Experts of a small language model: 8448 steps.
Below are experts of layer 5 (counted from 0) of a mixture-of-experts language model. Rows are named router (the router's row for the expert), gate (a neuron's input weights, with its number), up (a neuron's input weights, with its number) and show model dimensions 0-127. Each number is 500 + 25 x the weight over its row's rms, rounded and kept within 0 to 999. Numbers have three digits each.
After each expert's rows: "mostly gets" lists some tokens that are sent to it at least half of the time. This comes from a sample of Wikipedia text that the model never trained on.

# expert 1
router:504523496491485498455505556503477538501509500521509465512509528515535512502520527505512468503523471508476496478524474497483524485491524539477474500511526532501489517536526489492508543497454539412460470473498524498503543479492510478471450499509499518508447545529513528513513486499538507518550470488529504501515481470510465506477498504489500482487484458486514548488524488517482566536550
gate0:495477467463510528483513521555538524536465532488487538522529485509527513486456522559505510509481458512535496500470462476533499504479476536505481520518493512499466516502473504495513489516520516538485532490531529513513489535472493515538449519524424470501486522515519514467527518515494514464541513507487476458523484507501499482497470467500483487508499467501513509516495518489446475473547
up0:496457564492479482530494509501482505490485512519496508500546485516495504494523480472497469516502493501470510488487481525480524489516502495509479533531495520522542499491465480498503471463544488509497473510482456491534504473492484566507519518496551515520495511483476519500489473490505485537496487526540479510507527478487439490480549525512499540502549456467535467547509501498490515537443
gate1:498509468536513518538485506507506517515518483531534496489497504533522547487539539453476502479488455471467483507492461554514468492507487466485523508489521532515483506530520482523504494487490483482521485500468540490473509493486481522470495544513517497561481484477529504497488479468466492495473461544514487518478481509480497513509519481487497482511518460484519484480508509497485529512482
up1:499507510452428503481444502463496503519490527480490501498512508491468492490543517495493479507517481510517521505544497470484491463486484473492509474483512476460539476491516518475494535500470491509494522493465526497496512495485528523519483439481472505455472539476507476537547509488527533474526528481483504497508501486556519536509500511446490551458500509501525505499514460508525484523506
gate2:521510500484553483524474496483522484511507518473560488485475503478472514464490515539490540492500474480524524451465543502485480531488515510520504538538523518509545523483543501477475537506509482476489454517461463532515522516495538482476470565525516530522522482500442494484477531513470519500487507482504483534513522504513479513520502534517485463460471477501490551468529480472520488513485
up2:537517474468522491553493488473525499494440541504548486519458459527496492479518523500491517476555452473516504454502500495514474492464477539475519551504531508519534466501531512510484517492473528487505485519475448496500504488519536510498488509493475486503491486519467513505493510512525510547508499460527490509533493474460490477466470510533521469453482507486484481493538497530508469542517
gate3:494448510509497484544525493536519502513493534523469489513510503526500507517490509473451513511535515511515470524519479501515495498511434500484476499520509527502431527516515552502471487439499499503514458462516477540497497485482485515511554498507526493527497517510488478541511502523461523606505510489503533507528490432541537491497507524535497440512490539483484471501529469521517525511561
up3:484495481552488489490471511555485515530442494486498496465521473526515466485522507479518513507501507480479483526494481528495486500507487516492502493489508495488463504483477503513470498458506492479500470484553520475488485478489503492493458543521484510496489508487506477536478486527516491488479491493523491476520507519524529510491486556525478475458475496519516533479501471511519542497549
gate4:496532472489532463488501483513476463490513508511503522516501483469504490466515515507510464486513524513471508529485493518432521464555502483516512512505510509527483496531529512492533497492515474540462504489579525521517513496481534523484471468465500508521484488497493538531503489504498480499491488509450489541504496461503510517518504493524453521528513481496497482491488469486491499523520
up4:492530480492477509480482483526508539467493526505495483501504475496464540471509526489504499532496456492505526491518481530485513466483528482496463485499535482438516533507487518527473492512524490478509532463499492501491508463529485458557536506555485492440565492512450500500481489535490489487496483437488514518511545524514472479531504485515480515533546488463466521506468534539466481504517
gate5:488533493535489498478485490479554490508482504503515519559489501476470449504486468501507498514515460494461489514509493495478485537494472507503468521510491440486508472506501497501505480497506473445493484467538520499491457534462473471529526507526467533526503478569507486532529494515461509531530480518455535539488502505541500517507529485506478518505489502529502482519530493496470515473517
up5:472498496501516517512522473479513494530481476479472511490517508448498465460540459536482483452510530497514487481535495493475456515490509501523504477500529544462482495502506477475509508512497466528455478492493504536515508540521550448496493507528527495552497493479502550510500486523471491485514518481510533554482492464490476495533486521493480486501553482506453497542516526482506512548433
gate6:518501493537485514496496484501502516499502455515554527490462556505511514489513498532491505473486503502486487478514501488514516491469525433480514497523527499487500483499517515523478536520463457519507527487480482519498528475494473508488466482529503481543505560517491494471489499509526486488499493492528502478518509520528472490470495542467486503485549508491504477483543537503492533509537
up6:482481463472525484463519466472520497516517481482549503517473472537529460511485511483497512526514470528493494521504516463579501539526510484502488520493519549481521529537479498498503492516473474494472491483513527552483515515545448511525500439500526487467499475447503509514499450496512538513435473467448492524547515474498469502529509514502545511500527521466474479516465483517494461496496
gate7:510496494523522482476519474486463549459502504515503430510508465465528493503508488446476506504525519482506489483525468469487476522522492516528515502488497524537512469522477522514479481503527505498463552516495486503523520549533506522550513522503495510507520488491466489530545500540554477505491454493470542498517455483474529501584444531506475499466507497518501531465473468503515517505547
up7:526521479514496485486502500498484514523499510524521482513480489528491502468533507464509518493465490510430481503507509468493472527506506502518485476487490506498512519491483508527508526515513541495490521572492462479478516506509505520503529516491516512541517494537500492505498501485551518506444497511542473481592467473500499458534483448496484508456521550507551460506508465511496453519506
mostly gets: "ical", "ations", " team", " film", " album", " University"

# expert 23
router:542513505497484499521506522454473465539467469466526457519458533505536515453462503493505495536504480505505479502538498463510539449444473524479463518510557506537518496475483479534501510488506501501497483521491479517478465537474517472507503501476503512532475469499533450490506512515464514523491462534500446475509496508526563487498523525523487515487511535502487499493522491469547483481452
gate0:483520503524486480499524529505475478488494490499496497534513491506514508476490501510518447487500512516512537482533514511502509572460514486507486491548493454487508555489535503476475491533515489471490511481493472484511557485511496485513492456503503563501501509514516503515513498522476507545513528489465497491491501433467495528503496558546488510458504536498480537483522473504528523496534
up0:480523499488530509486529479469492494504487486484521512539506528467495508463490481555515523519468481481508462517475465477466490478489466456478495518519482458460512473500477477524498517490542492503453472467497463478521429533520514529495487536538482484487485463497503542494472537506541465489511508462509504521476525515470483536480460471482494468490505491513498440488484492498490533460505
gate1:498475497475508495503497507499514485551538507540482559546484538515481560529502484496527492504461472481491540502504532533490504469514468531503493450499495486508511514509478483483528513506493518520532509520499486469494487527498474495534528520495453512500462514549496425470545537540492503462501520480461462488512498433501520476522503467490555489466487512496548509508472521511472535507531
up1:524474522509526498488483487502477481511482505483489497539476494515497522482491485527538502489485464509484502508481484471506511476504488531483521462509508475518489492475478496462489476542485492527543487521463500506468519538533514547470507500476516500497454537549512481485504547454521511484463518485515462505504488516519486542461465512517507478496509485484503472476526503500537488494474
gate2:498467483503488524519494463499507514492536470497518546506449511508498470469523484527460506498535449462478471528498532510489511510502477494503496533525532459505484507484524508470514477460472457450479501534463516454501468504492488531510530493502485520446538505502523533496506483523517482478525487517449528492469501480502523461474489497485531496492529530500489447485541484480503537516515
up2:511479502513482472507518512482535468483462523430448453496546498490513512504511515499493467491488505466499524487501515491492533512496495489483526493474504529502507492504479496522485504454510515530499463492479495495498506481482483489482506525547522463498494463531487493512525522483504549519478494503519454495531504444500441490547526495486497516465503453523530491470510510479531524491501
gate3:443521471508524513498533501477469509524478488501491521472482504503515473483491487535491510504476475489478502542508458526520518513485471538481486508558495465508476523452501466511451528507488545526486500477483537456482512518512506467479493504477497496489522494450490512528534491519489447482510515510500480464466465518487517547525544480503501523479488478512486497461517491481507514456487
up3:508498502506541552499500488470541509503523524508516519498509519515472462461485505505492527502499505515529502467486518496534472469512453510489565532516500519493510511502478484480529513460498466529527479487511466488534509511473496532531519511494509504512543513485552515535476470520568478511523485498502533510516475496510486492490475529482497490486496463524526485509549516499445492472492
gate4:535488489519493530468472496439494526462549498466522505493497539521526492502511537544458497444457497512506492532529539491543487513508475528531508472512490488504484518500467475476518518504548505529487510513537495519503500482490487461503526499507477556504518489450498467478482469511478537479515515488518526486479526527484544479519531517484521490491531472470487475524481520473470489494557
up4:448511529488539520533480502473525504462494495547497481491493474490470506489498478458534488505533499492482483519497495525516479514464500476459486519487512496511513509544502517497529491488514510468496483459518533484507489514512491494521473471445494478506511478496456543491501513462492502536489482533507470531484513501557489533456451492507524557478496478516522513500515516531546495505479
gate5:502454464497491497509506531511474530496478517500503501498477516503509445500481527492541494482522469451512478531500509486524501499438476519479504492549492529505481520478505507534471561490492461448529452489530483494466558496497483495484509500487492475497489475453529474496508498513491512503481458493458494509505502538486491494517461515512521481495472498511522480478459530465510514541470
up5:475512519556496437514495504513517497505516494505510526541525527491468513450531498504506508523547514492507546472473530477491508510525521502512482524489489458502527453517529505483520482491532499486504499480538482515497493493479478527515475503525536482513535527510493500467531548506507462509514508498543538497550529497526544508532538509517511472519469491503503496505492565528532470509500
gate6:559543481487537502507529533465517530525512527469435495501460482478489493486543506458498509530516542526504500514530520473506460478503480513525511484506501519497474505530550502530515480516471579478475514529499511495481506514447514511525483505552485502479506478490490499497534476504548509516501526514507459480507520473492498484505470553483483524482505461481484538444513496461456502476507
up6:491484446480492498566506504513513469484467479467475555488507487494535522495529476507493504474493502486518491510558521487496514533525478507505524458541493499474510474475536510486479520509510510478512503534493511525502478511481484531503548485493529500498511489536492527467512515536488505520531435529478473487491507487523512512469484512447517488497517504476529497474471505479514489523508
gate7:481466504473491511492542536486492498532499481461539507500496484480514510481461511499483480461516463553479527506474529493527515472538518518487524498534512552468533522494547504505521452516480496496496466481476515525466501486550503499527491468519466539496492472499528508498495479514561478466462520522527499455528545461502496491541490529496536490508467532539448510452506471513527501483498
up7:498511465513474520529493508531474506525501492530506460487478526514477515501536488516499498501515480492548505485510506555484489493496475548506446513482502492516495451535536511483493518517515525498525547483469452482524549540483559540485504514511532481544495519516560482517522490512488485526495461469486531514504492509510521475517504492520470501458517547501527498507507513502491496510499
mostly gets: " in", " and", " from", " his", " by", " to"

# expert 18
router:529471507540553522525457453522458478543544512490499499472523491455469508527501517525519482504526450521500468520503470542513478475496531537498509508506486533470492476520511523500550523518491547508494514463499521520495493475528500463487474484487476521505524502500515531544489477545460498535546483500483497528502489478508509500512537463502518488513514523493484537521500451507468526500526
gate0:495521475537519542508495485528499477520486495501563468495432494521457523537516519499535498506457468484498484487526499498501485504499485503506489494484458531508483501511481445476507550509472543525514495560475500496563483484474479481505528562479482534522498484508527499516470464546492518509475538528500485521499528471521480515474528464500522466526504521511481490472515481508476528502540
up0:454512524515485514486486506526483479534522478504522493512523512501530534459513485513469511501450465489500536514502492487500490495506525503490519498470461477482502467522514511521515498498513497528497468519523523500518533485503497498486468540488454488486547526483552495521538480539480493527511538478494501497485515504521481505510500501507492456483539535486513508471462518470492487515461
gate1:464511508543485463526501464479525542460466509504519518524445515498465503489573502493493476510508537490461514513558519495502520559508535529479474500495461535449495510489480473462523507482520522478507478509547482498493520467492512508502486518505478494522482495536504551523478514520479538504464479534471504523499508508511521535504474496494504505504499526531504435481527489477514492516513
up1:461455522500526524459485544464524521501531512453526519511513464534512497505491511511504538527471513529506524485510475518486521522483539483526508460458487528496555523489503511529492462507535469537494460505475509470542536533524481470505493475483489494470487507440504484464478522510505496541541523461487504485470507461533493483483501501513507493496463485449468562474474489481488514443500
gate2:473492528486444480492484515490520498475492463512505510508500538487518536536498482502454534477465488526545527510499493503488495465476540488525435508548539491436489511463474511483531458507490502492544479480514456480495516501492512482497480504496537473510509549528520514503498498460523537540531467513508504427497486463500511524484485504532491516488483501483531501469488505495510516526501
up2:479482482526496504508531475515476507454509511565486464496543489495478484481500502532536491501492547528466481486516523527486453526522490516471493469476523457523515491527528469488508534481494507485490529545497477531455483535449495512478508498447485485465489476474507527498522477503507479462489531492505484524511495511513476491494508478493508481499510478506544537547538447471544510505512
gate3:491484485533527505524467489491464534495530495549503501475487496506459552479525512472482507471471509534485459473498477515447506479520522458442491504524505476499556574541501490447458455510505473491567463483467475522457522434542486519487519468464475539533499537482501529533465507476449490516512500459489487447520474531483508548504515497509498509463494465485468501498524470538485458535514
up3:541543510532525465507465501546510488476508494541487504491495472526423486479519505501519513508490472515447509541494454516492500507518494488510511534527466468488515577497478503464480454464519478502460498501497480494512545501496448511566503495469464488517494472494543525472523469497477525517493510475453508488532527520461522478528521543524497525495467508463509498535545507484505495536485
gate4:527467506497480523513550507473493520469485508506529454492530467522471499491471450470485550486495429471484525422529534510512490467484517541487521504493499516562493570508474507467458514491538514463519500517494474531477514485501493511470548492531515500504486466481480512505475502515542520467500486503527511520498525504493492489491509534504480494531543477526535483456494465501515494543497
up4:505455504520504506519518541455515517453509442503522462522539500532510486540508480442505527443473458491517514504508497489514522452533519518487511473484486515541504542477497531461505508504535472496500518503502478517504506491498489519495532489493503530515472433461499479503506509519557509488470465533508519474512505509471485534455509537496495521475505464498577483486511431494506513516491
gate5:482470495504528493543495530475511506474529519478511492503514466501536518474458482503474497502528528489543479463528504503501504526495466536472533482497488515495489486531528498524500518491471481545504536491472518503505508494470478514548485544456496531484544481521491471470486496508511489491505552505500509459496492477513524495485458495497501543496510491512463500517461493512490510469547
up5:518486485538534550497506565504484491479484502517488493497518506495504460507461469493523487488505504464482522548525506515509416524512491509505488516516521479494466534517505473553524519537520495519470529543477515520477536485473492508525439508470543512455524492495508509474493506529504483484478476484502526468518468503486506485461503464524502530521482504498483492498472475509470513488500
gate6:504521446461498530518499472519462501490474515497499516522505518497494558547499497501494568523495510536498490500498523488485498463510500508497496557477474496532504533511527508500509519500532492504495510473470474485548464522540533512476434501499476463499484479505510533520534517542508509477511499467498498492538555492468511521527509476486506487541505482486471501514482496473478507488486
up6:501508437515521483504504499473491452501491519542497477489508515521524544513509503526503467495480536514504527445504508526488499477505463521499546489543486488517519505480480491549504503483491543448508497496463513496518523523493483464516500524455477523490528497491488486493496475519493517507494530468520495525528543520464490490546530509499485505531471504487510514511458460522518527470516
gate7:490487461499517462505536487533476493476571510493502493528505475494512507512501507537488480494470461514469535576549512482542446540530464490497534520515517459494476492532489490494472501501493521479499492508492489570494466505502524452528521537484472483532480518507490454470520495507532473522523523526526507485460496492516483521481471501512505495529536532508498529546487507473497475487517
up7:520436484460533498510476498501504500527466510457491509524515495525476496543487442455519480487542489542502511445492489453479490476519505488500455443522522502489470477503517510494527467472520504521479441481479468510514550465467471500503434466512511480488480493521506506510510502479509480541544525496542529481512488513485491477488507496501489529530462518476489534467496489572496529535524
mostly gets: " sc", " part", " comp", " film", "it", " ass"

# expert 3
router:494488466473490469524510501511512496526468477507509468465507499511492508532532539498448508562519490492523530520458507474445427517504466499480522528492492545465469469520475471519524511476459524486476504518507495452518482471501488510466512514481554550488481537499487459488532475468540507486486492540508486500484506517504448514477498529494504535507530486491539577519536480513492496497453
gate0:528469489519456547509495502511535498527530490496561500513488509504540482521503505439553505527500475471484536521528494507514509494528525474493487482541509497497495454503469514484438478473502462543479502520480535471477550502482502517526471522505493516509461532483470490472526464509498486493518511498513483480503489516472499507471489498460494529526501497528545466524519495462501485476507
up0:458522499482509457463509500477492505505528510462531489485487530466492503469491501564532501498481460482482504513564485506520495529487487509485544555513520535513467505447493471517475534484481533499500505477483502501512523473555506522471495479488471502511517520466476489457496469509507516495502530495498487545505462479502519467522494513527498502494490470461483492520445557506496503485531
gate1:448520502540531513487511477487460441504478503476487500524515525500479486503508484491535514494464511505475481488504465487482528519533509534539528448503486524462504517525515538477516549498545524506491504547481560542497488549493525468505511536496522519494515501519520490507516527490509545485507525504539503492527512489508534517476440506471480501529485505563487495459551491503476496464496
up1:480495535506479510473511525534466528487476475480471490533523524536487516531507541483548505532436475490506493495476493465464544444491474518524553466442476503461503437454479494491544526475492519470493523500488536541508507496495507487485502512535511538507490493479489458523508501504512512480549507494479479484502489515524514533483521500456512511510485486516503503491509511468436522490478
gate2:469541488487514539514518499498517539520488521484523513500504503493468473518500523509471514535499472500463495481486507512529472493517522495512512520512519470490486507517492513505544525491506464483533506495484509498482494494538509481492451516497492510518483480510515490517524521477525467445530524476522468444489446495526529523506532508449453446497468483491475501477501530521496487541523
up2:530528479499516528529496481499483476491483470498501467515531458487505534558460529528555527472485491515466498517473496524502515480455507502478495489450495501485481492502514511500456482484498496526483550502511535520474485507521527532524510542488527466488517471510493546511498460487485498539514518507441494477515497467486468521451501496509516546513552497446522490445482463538510498498489
gate3:485511521515476464519488558463502477512514456465472505539464476468538464534479525513467488467464492496510452532473511524517497491506524532481529526481519530530503467490498508493511474506527492458543475462529526543503478490470496505533487513521480497483469508505481429501475494485469474515493497532463473528508497482519496483494457463510501495472522525472539487547520494501515496501514
up3:503549477528523505484529525486480508553531498518474524536507465463506452523494498512505482489496508467501487504490493507536512534508499577509476528516444475522494476490479553549506479490534536483505497525515490556475488471495512508448495514545528484535466503504465474488483486506466550532480448513504472522468485516507517529482431505531461489491489557506516471549491508492474520496469
gate4:468501456532485495467474482507495496507486498449490523498516560507516463524485532494535482503489497496497515490533478493470513494498535501477506494531526478467545502508511510466488488460482529542462522507525547492529499511510481469457494532478492522497490558521498483513480493482486543495483516513511497470480518469551490533509521523506511526474507546459534507510520497516483467469504
up4:457466458501505488536493494532498539468488515502512519504497542494484481473489482466526523492482487476476494510513541477517531508508520523501537479509542516490502517512481490449485531511501514500474527523475547492470506512504511457511528508504510501520489542457516525502491510471488541493478523484462513511515516506545558451514508487484513508467514507531543478543521500486442483504463
gate5:502468458503538514504529483505493534505497483500495509504524492554476498529501464512478474488497474468517519538490480490477514509479569541475504512491530509495524548497551502471495487551503483507497514519483510484524495489464518483498512472527502526490461481482510455505457452468510522505488505494519500516505526492485485513521530490528522534513506447443503494513512494519500489517525
up5:491507561551508509506491487462484481489489508479461488463527518471524478431513501533437493477489464484488482470498482520507505521496519506476496543496488486530471474540505473487500515504505467503511491499522544481520510496464497526535544476528504467508490507501485554518486515527487492500529476490508443474463511519513527476487443501481495485472513534497493534516491534514500546519491
gate6:484514527482490550516498504522433517505566538488481540522436483480499495536480506528512477483496461519472521484488511480434474479515441464524497502516487522493483496497536499510523496488492482472493488448511486502499497547512499490503486492499456486472452483510484475503482509531522479488479434511481487506488507506510501505473521504575521486520467495501503551491532517502522517478528
up6:493485482474514475483515528456505526467545522491500506500507538516459491471487493523499462485519484503512492500502508508502505483485520468493478522544488502557496544477496484506498491515514521526492501544483468463462502559514505441491548516475498510527493520516557479521519483510515487500487522476518510504512504465429511510464437502499530468485507474533515499534492541497494495469510
gate7:524508520506469519524457529482494518509460511481482469512497486490483499522535564439516472509516462523499510548439503495520534505499491516488530511500512524514539511483479540506502481461520552523497516548465496545499498508495478506507461520512497458474530517509523465454519507512510525481512488514488508476506532441498514535472494492501512503488479507512492535512467507484486455481533
up7:499515494504488509534482505485464486511467566494467488494514518440519502522491523493458487484552514512502500523501532528508499502474558452498504496516535537532498549489476513475470505429457496480474502483479503532542486509522482479486493511477504497485467515471525467506512467438459523499499451495447536501475510457489505509514466469534503463504514502521483539517485500513532469443492
mostly gets: " out", " years", "ings", "ations", " up", "ents"

# expert 19
router:561554510518470513512496528510486500573484467497503496490460497522499515442474501530494497534497526492517492523520544496503528476488461501480482493479553487487478465489468492555470510487453515511540495525505475456527463525524532507501513485491480528507449488530551452510509474510488466524502484517471508522514534492493526508499516516545511530492487526467443535540486458484529494473509
gate0:477522479499531505472436516510526489506494495510560462524514512508448478520496440517515500491509519503500498537497491498503502488538493506471459534501490508472464505460500472517465475487455523542554514510487496491541497522524487533478493489507498521505498499531499534530482474508534505499501532479554536510505445471503476557535458476471537519495545502486500480491436523475498472541497
up0:524492463517529485498554497510507525484532505513445578484545516490499515493493480508507496481491493486510478495509480494523517507469450470525512492509469530534488508475491470490521499525530505453445523492495557469449514500448498508485505476516492507490502532502520479444479511493468485516484494534472547484425526497554535476521521450519537506478518499508510532486522505524508506519496
gate1:496516492522519516499534455488499492477518504505447515487537489473525507479495521455468468442465509511456495478568496480482494527529486473508484533530453495473483467548518482497490521498444490490510544519506504511482472512460505526482446483466491529507513504530485523530550545515532513516503489504533484525532537492523458514515468517519464510511522526482475470497509505502481519461528
up1:502473470523488503501516535507476522485491464478480477525510548474542497503529507489501539476505504497492508466517559561481518542434557484526500496545538487520510466488482449537533487489487464496495514504515537460518529480472456472525521493524505502513486511499528486481478461490459487493493481453480514521527513519475509503506497563491514519495496496491471492544507506477500507531498
gate2:467502466511503502477489494525521516476487534531532461512555496534494512542485520478531500482453477508506546530478509526500468533512512517532533503505477491469537509498511512488520478488498536511475508515512521537502527465505520496470471474511524509522517504497525496542541507487468525524491501496499507554489496529465460491493493492460511518520520525548488478483481511506504523524509
up2:508540522527476527527509485519494494502478491460506511476458491498513481496475509514503518481481520522471446509510483493508511504485463476515498463511519479522501546472503468538465499520506493503487504543481480517492459507494487472516488502465496485525541517471497466549506485524519492505523512498482505487508510555506504502487482504501543491479512525494479543502492491507496529443478
gate3:487510481517459489500539487519515495515498536481487514508487497527515527500492471523456486489481534485471517487489486542533509522522470495478478454500482516499502526577508515497518485524453472498501497533509533530530526425492536514475500523549529487499492495521474485536502484454498527463475504555551552475518489458541441453487487479477497501490525515518482475487499511536464479517451
up3:466529508510469516505504520511500479499472483542529502519481507532515529524518471488472509475473456500514524505522498506538493511468506457512487466491482525467517501488517520462485492535487510431526477526496505461487523474435499508497475478497518488496482466534492478464474478509504524467490454535536492472487482464534513495500514496506522466499506531465479510475493484518489510529503
gate4:501466480537513468514499529472512508483460516515517508455509560507506499530498502471512502542457517519502499501507455478484489475514540512501504523535464512499506497523488520516500494483485508519546477513462487482486504472502479548532551506454503452441518490507472501495497476494529528531510509493490495458519505495530476513471493504445480451495451495522551522470479478505506511526474
up4:505560527499507553503508493524507528517500507499485493533545478497478522510524480502469484502537443522488515492530542491519446520474501515540499509464519497503532522501462438498503512481463518481469499525554498528504551526496482515493480467501508493524475548482487510542516479498494475483498488475487476488530506509528452491508502501486473556508528478506514462499529537502463523488546
gate5:452480493465485500503575516551539509532527549508525515516514546538518501539519504517517518487470528544446459506482498488481474498502525514497536513508465504483523457499473498520511498500499483525482501502544486515517461512522526488478484486541489495444525441502507458528454537520526464483492522535486470520485551505457533559491459531475514527493472497515478505529499447499464502466514
up5:487529531485511460511520523477496523486518535478528475509472487517519495485499440517533571510545539485483479530509468498522494493514461531450488493531471482505534461537526495531501511539507498521476515483530512513467514486499491529493494487520507465498515562505503515505498449545475448550491486534516529503533455504448490503516554515508499468494511488509527512541520492468465487450539
gate6:486487446537486530497525496461513458502478540464509507489522469532461502530548501515522521519502496518508516533479518517480518495499498520474514542500462503439496461495473515526475468570453494492498503470516523465494495489481471493540477503512488492475494499480460556468485482530518510504417497454550524495510464528533499486491499540486491509540495529493538483464492478530488492488497
up6:495519540507474493493471445536498509516527504502471507483490492513526540507539455501512498469492508489539473499482508461503509507526493518513503509468544531556513508504499510478509501459468520521507507523502491517448539540517483494456541538516496494526496522459495439506537531512510522511535490461515530456534507472497456498486513443464494458485452501512469544502467526511552505536521
gate7:490490511490536534501470505476486521508542475506483527489504475448494511469515441477528464482524480522493494439465526517501528491512470503544498457498483517494496471525458488454461493470469505482482503525503545504536532517530501507464492532491494523523479476479499547512433493507490522527455504443529460524570527519526507478483515494540528530478505479455474494513487505488443495480510
up7:529461522505454479523489499497475517490501518499506465535475521524537505523519502492479491553483509509508539504519537500516491455461470478476495509475494524520499531521470516487539515504525510509521472472485485529473534528505484492518486513545535498526505501485491483547546510485468522493499493484500530455482490523477507557508496514463479533487500539520524467503497533503497539503493
mostly gets: " and", " his", " with", " was", " their", " has"

# expert 7
router:467475499491503520511503486475545459459552535507495506466529477466539481459452507499534500501501471513475498514523480522516471481508481480514536485512466496482487515467517486479511488500520475499531522486490510533504470493509455467531476497472490488489524499453514473453498498530507498475526543479511499480486482508475539515520518443497521509530528447523510453518467541503519468499531
gate0:524504478512481475495467497501464483482466503502533509522522506493509501513520489487478480487531498525494522484501491500511476488526540518533487524485458480481476473515481481476487506502506500521489515459481527514539478494540482522525511493494524500486539478467526515499498527507476479542476486459504445509505518468530505522494492501474527517518483500546502529514466515465529473508505
up0:490419557466504465508528555495514499518473511510502514459506507529490442492477507466517525514515462512464514468489476474517513496476484448524497564483541502497509533476532551471515535501487497532507493532473540505518510533476500489513492469443486516520459521492480504515474508506535535544509472468485502500513480500471454475517526504530510495501521532470505493474516492513526526460508
gate1:500483412488559466492538468526490485516529449517528494513462473520496454484491467499503507534467517486502500514559466505465497464479495494484493489508510462485499525509511475532518495504504506471522480452469510516486509476484474465510490527514478488454518540504492454489483491502467501520499475555536508517515519496499487525533472474513523486555536497486474518504513475485534471486513
up1:476496496510481508527466535508525471470507499546466488467525520509491507446499515472500480472526458499497515473511511511518520536557516471469523505462481481513504463506500549454473519520549524461503509503548509488514462542493490516467527499486518530507474530479466478539524461504515504492490563480465444482521487481490555518502457480482498540513497463478475497500509481491470503531493
gate2:511514486507485525514506523539516494496512499509462511497518465451510498424461533523448503483493495485511519511508512436478499513512508501515501474544501466496501499515492473506516466459487503518523504469493549512529515446467447497501492534508504495510488511477518522489496510476482494504598540468452499552489499483517513480507531488496491496490509476517496454498501536486527487498481
up2:473495508484486541494500477523478454525505465489480493461501506525492462480497509517511514503472525485530456498517514544531505521508507486499543525502533487516511513566498515478512497529524466477489507526517526489486549532547456481458512512464500515487489469514505522513481502567467507478510473510505521499483513487479505514550470559478577490460523514504523476529499489513527543536521
gate3:513462505490492504518464495445520457454526530494509484518489548533548496446499501470487484490490529491519486556512506456466474512505499497508530513495494486509500513494469467510531500489522496520507569469506489486485527484529544547534504531497469482505507487496529475523481541475502495463480513517525508474526514517516467511473524522536515516532520463507491469501532513476508445520472
up3:467469504450484524473540505515556513532510509527461522532502489485502519503490480508516532487478520504511494478456487528526472498498494508493526492526465513511483515479506512488517534498504482459503493488525493476475466511462513508515514496535456491496473463484543507526489469534541521515446456519499502459505492455493497497521488513514488524446503475525502488523494500526488558516480
gate4:505491539511541503526496479475487505492501518454462488437522502478522511484505530502493540492492483532480506465526500487493463533456464491506541521505511493504497525476482483515492494529530533509530510487538466478502504539543484525542485498481544457518502493498481505476497502505516469522497490506490464517475488477442519500526485537497494474566501485508502498500503532509509489498548
up4:520562444453536489558496485481488470543472538468494488505477504486484553511508479470501529492501504452488513504532537457474493510477494510514506517502506476486484505454499508523524515519490481546498473491489480466501513510566542523520508513500520471516438543511538521523482474498506523514500486507515496478488519505477498495534530507547522540513488451493492480515465502531458450518489
gate5:500489492472438471472477496515525497514544518468519447490508525518524467478493543499492512507486476477521500462495545482493489486516476463483497527464486489479536546465451516447509458499503493487522481476498509465521513474511476484468541516487549521504566549458557474507545517511518545508498515498490478494503485493532499526522483482497500513520519514506489520512534518498478510485489
up5:493499465488473461451489483494488442493468506497509507464545512536500506494545524526499511475488537523519542444516527526472494509488534475492532507470478490467506540478460538500480443490495480535498522467499549519524486506545471482485520480499541513499491517466547485462494470481459540480485519452506467528476494482512495502521495505470506446515486502522509513519500516495491504534496
gate6:507527521539451458461517501488524511468494564477520522456497495452495471482532488554506511515507523507475472538535509484504482505446448497474495445496521469516505494454467450490517504503521475509494518507527491457504514522480509540498502503491463490474511506547492537490496522495474499493488503495479517513544480440462468546498493485559518470552493541504536512520499481469458473503503
up6:469516505504482479484525487479474520478487540494555481485519475516504484472489513568455475506470530480516491519531513515517509495500511450475465486492520482499527519473502502509504518503526477504497481485513490506497549524497510545518568470471484455495468523527464552512489526541490511509460501514531538515472542503458504553502487474529496497572485509454543497482455471472484482506513
gate7:479445513469547510524446494490526502507516495520528514544508500476515507512490500465473487491500476474489497525518495476505483490505453471482515503503501499471500494484507469510473520495509510455488527553524522509522528491530502487517521512495537495513528533457535481519440521504517507533499485551473473503515527500483518493489471465538469495508515529521479496522468497517500519538487
up7:478513476548515466535491486475497506469480481506505472537547502462509541520493458493521514500534513500495465514503504487519486513497573520502463487529558496496517477519525495578478458517520522515464511481503494493503473500480486539512485473516494530471509522512511492519515519550437497475526515449547437461539495503448469495505505509529512482496524512468479515501504483519497501486511
mostly gets: " Pal", " Gl", " Pri", " mon", " Pan", " Pak"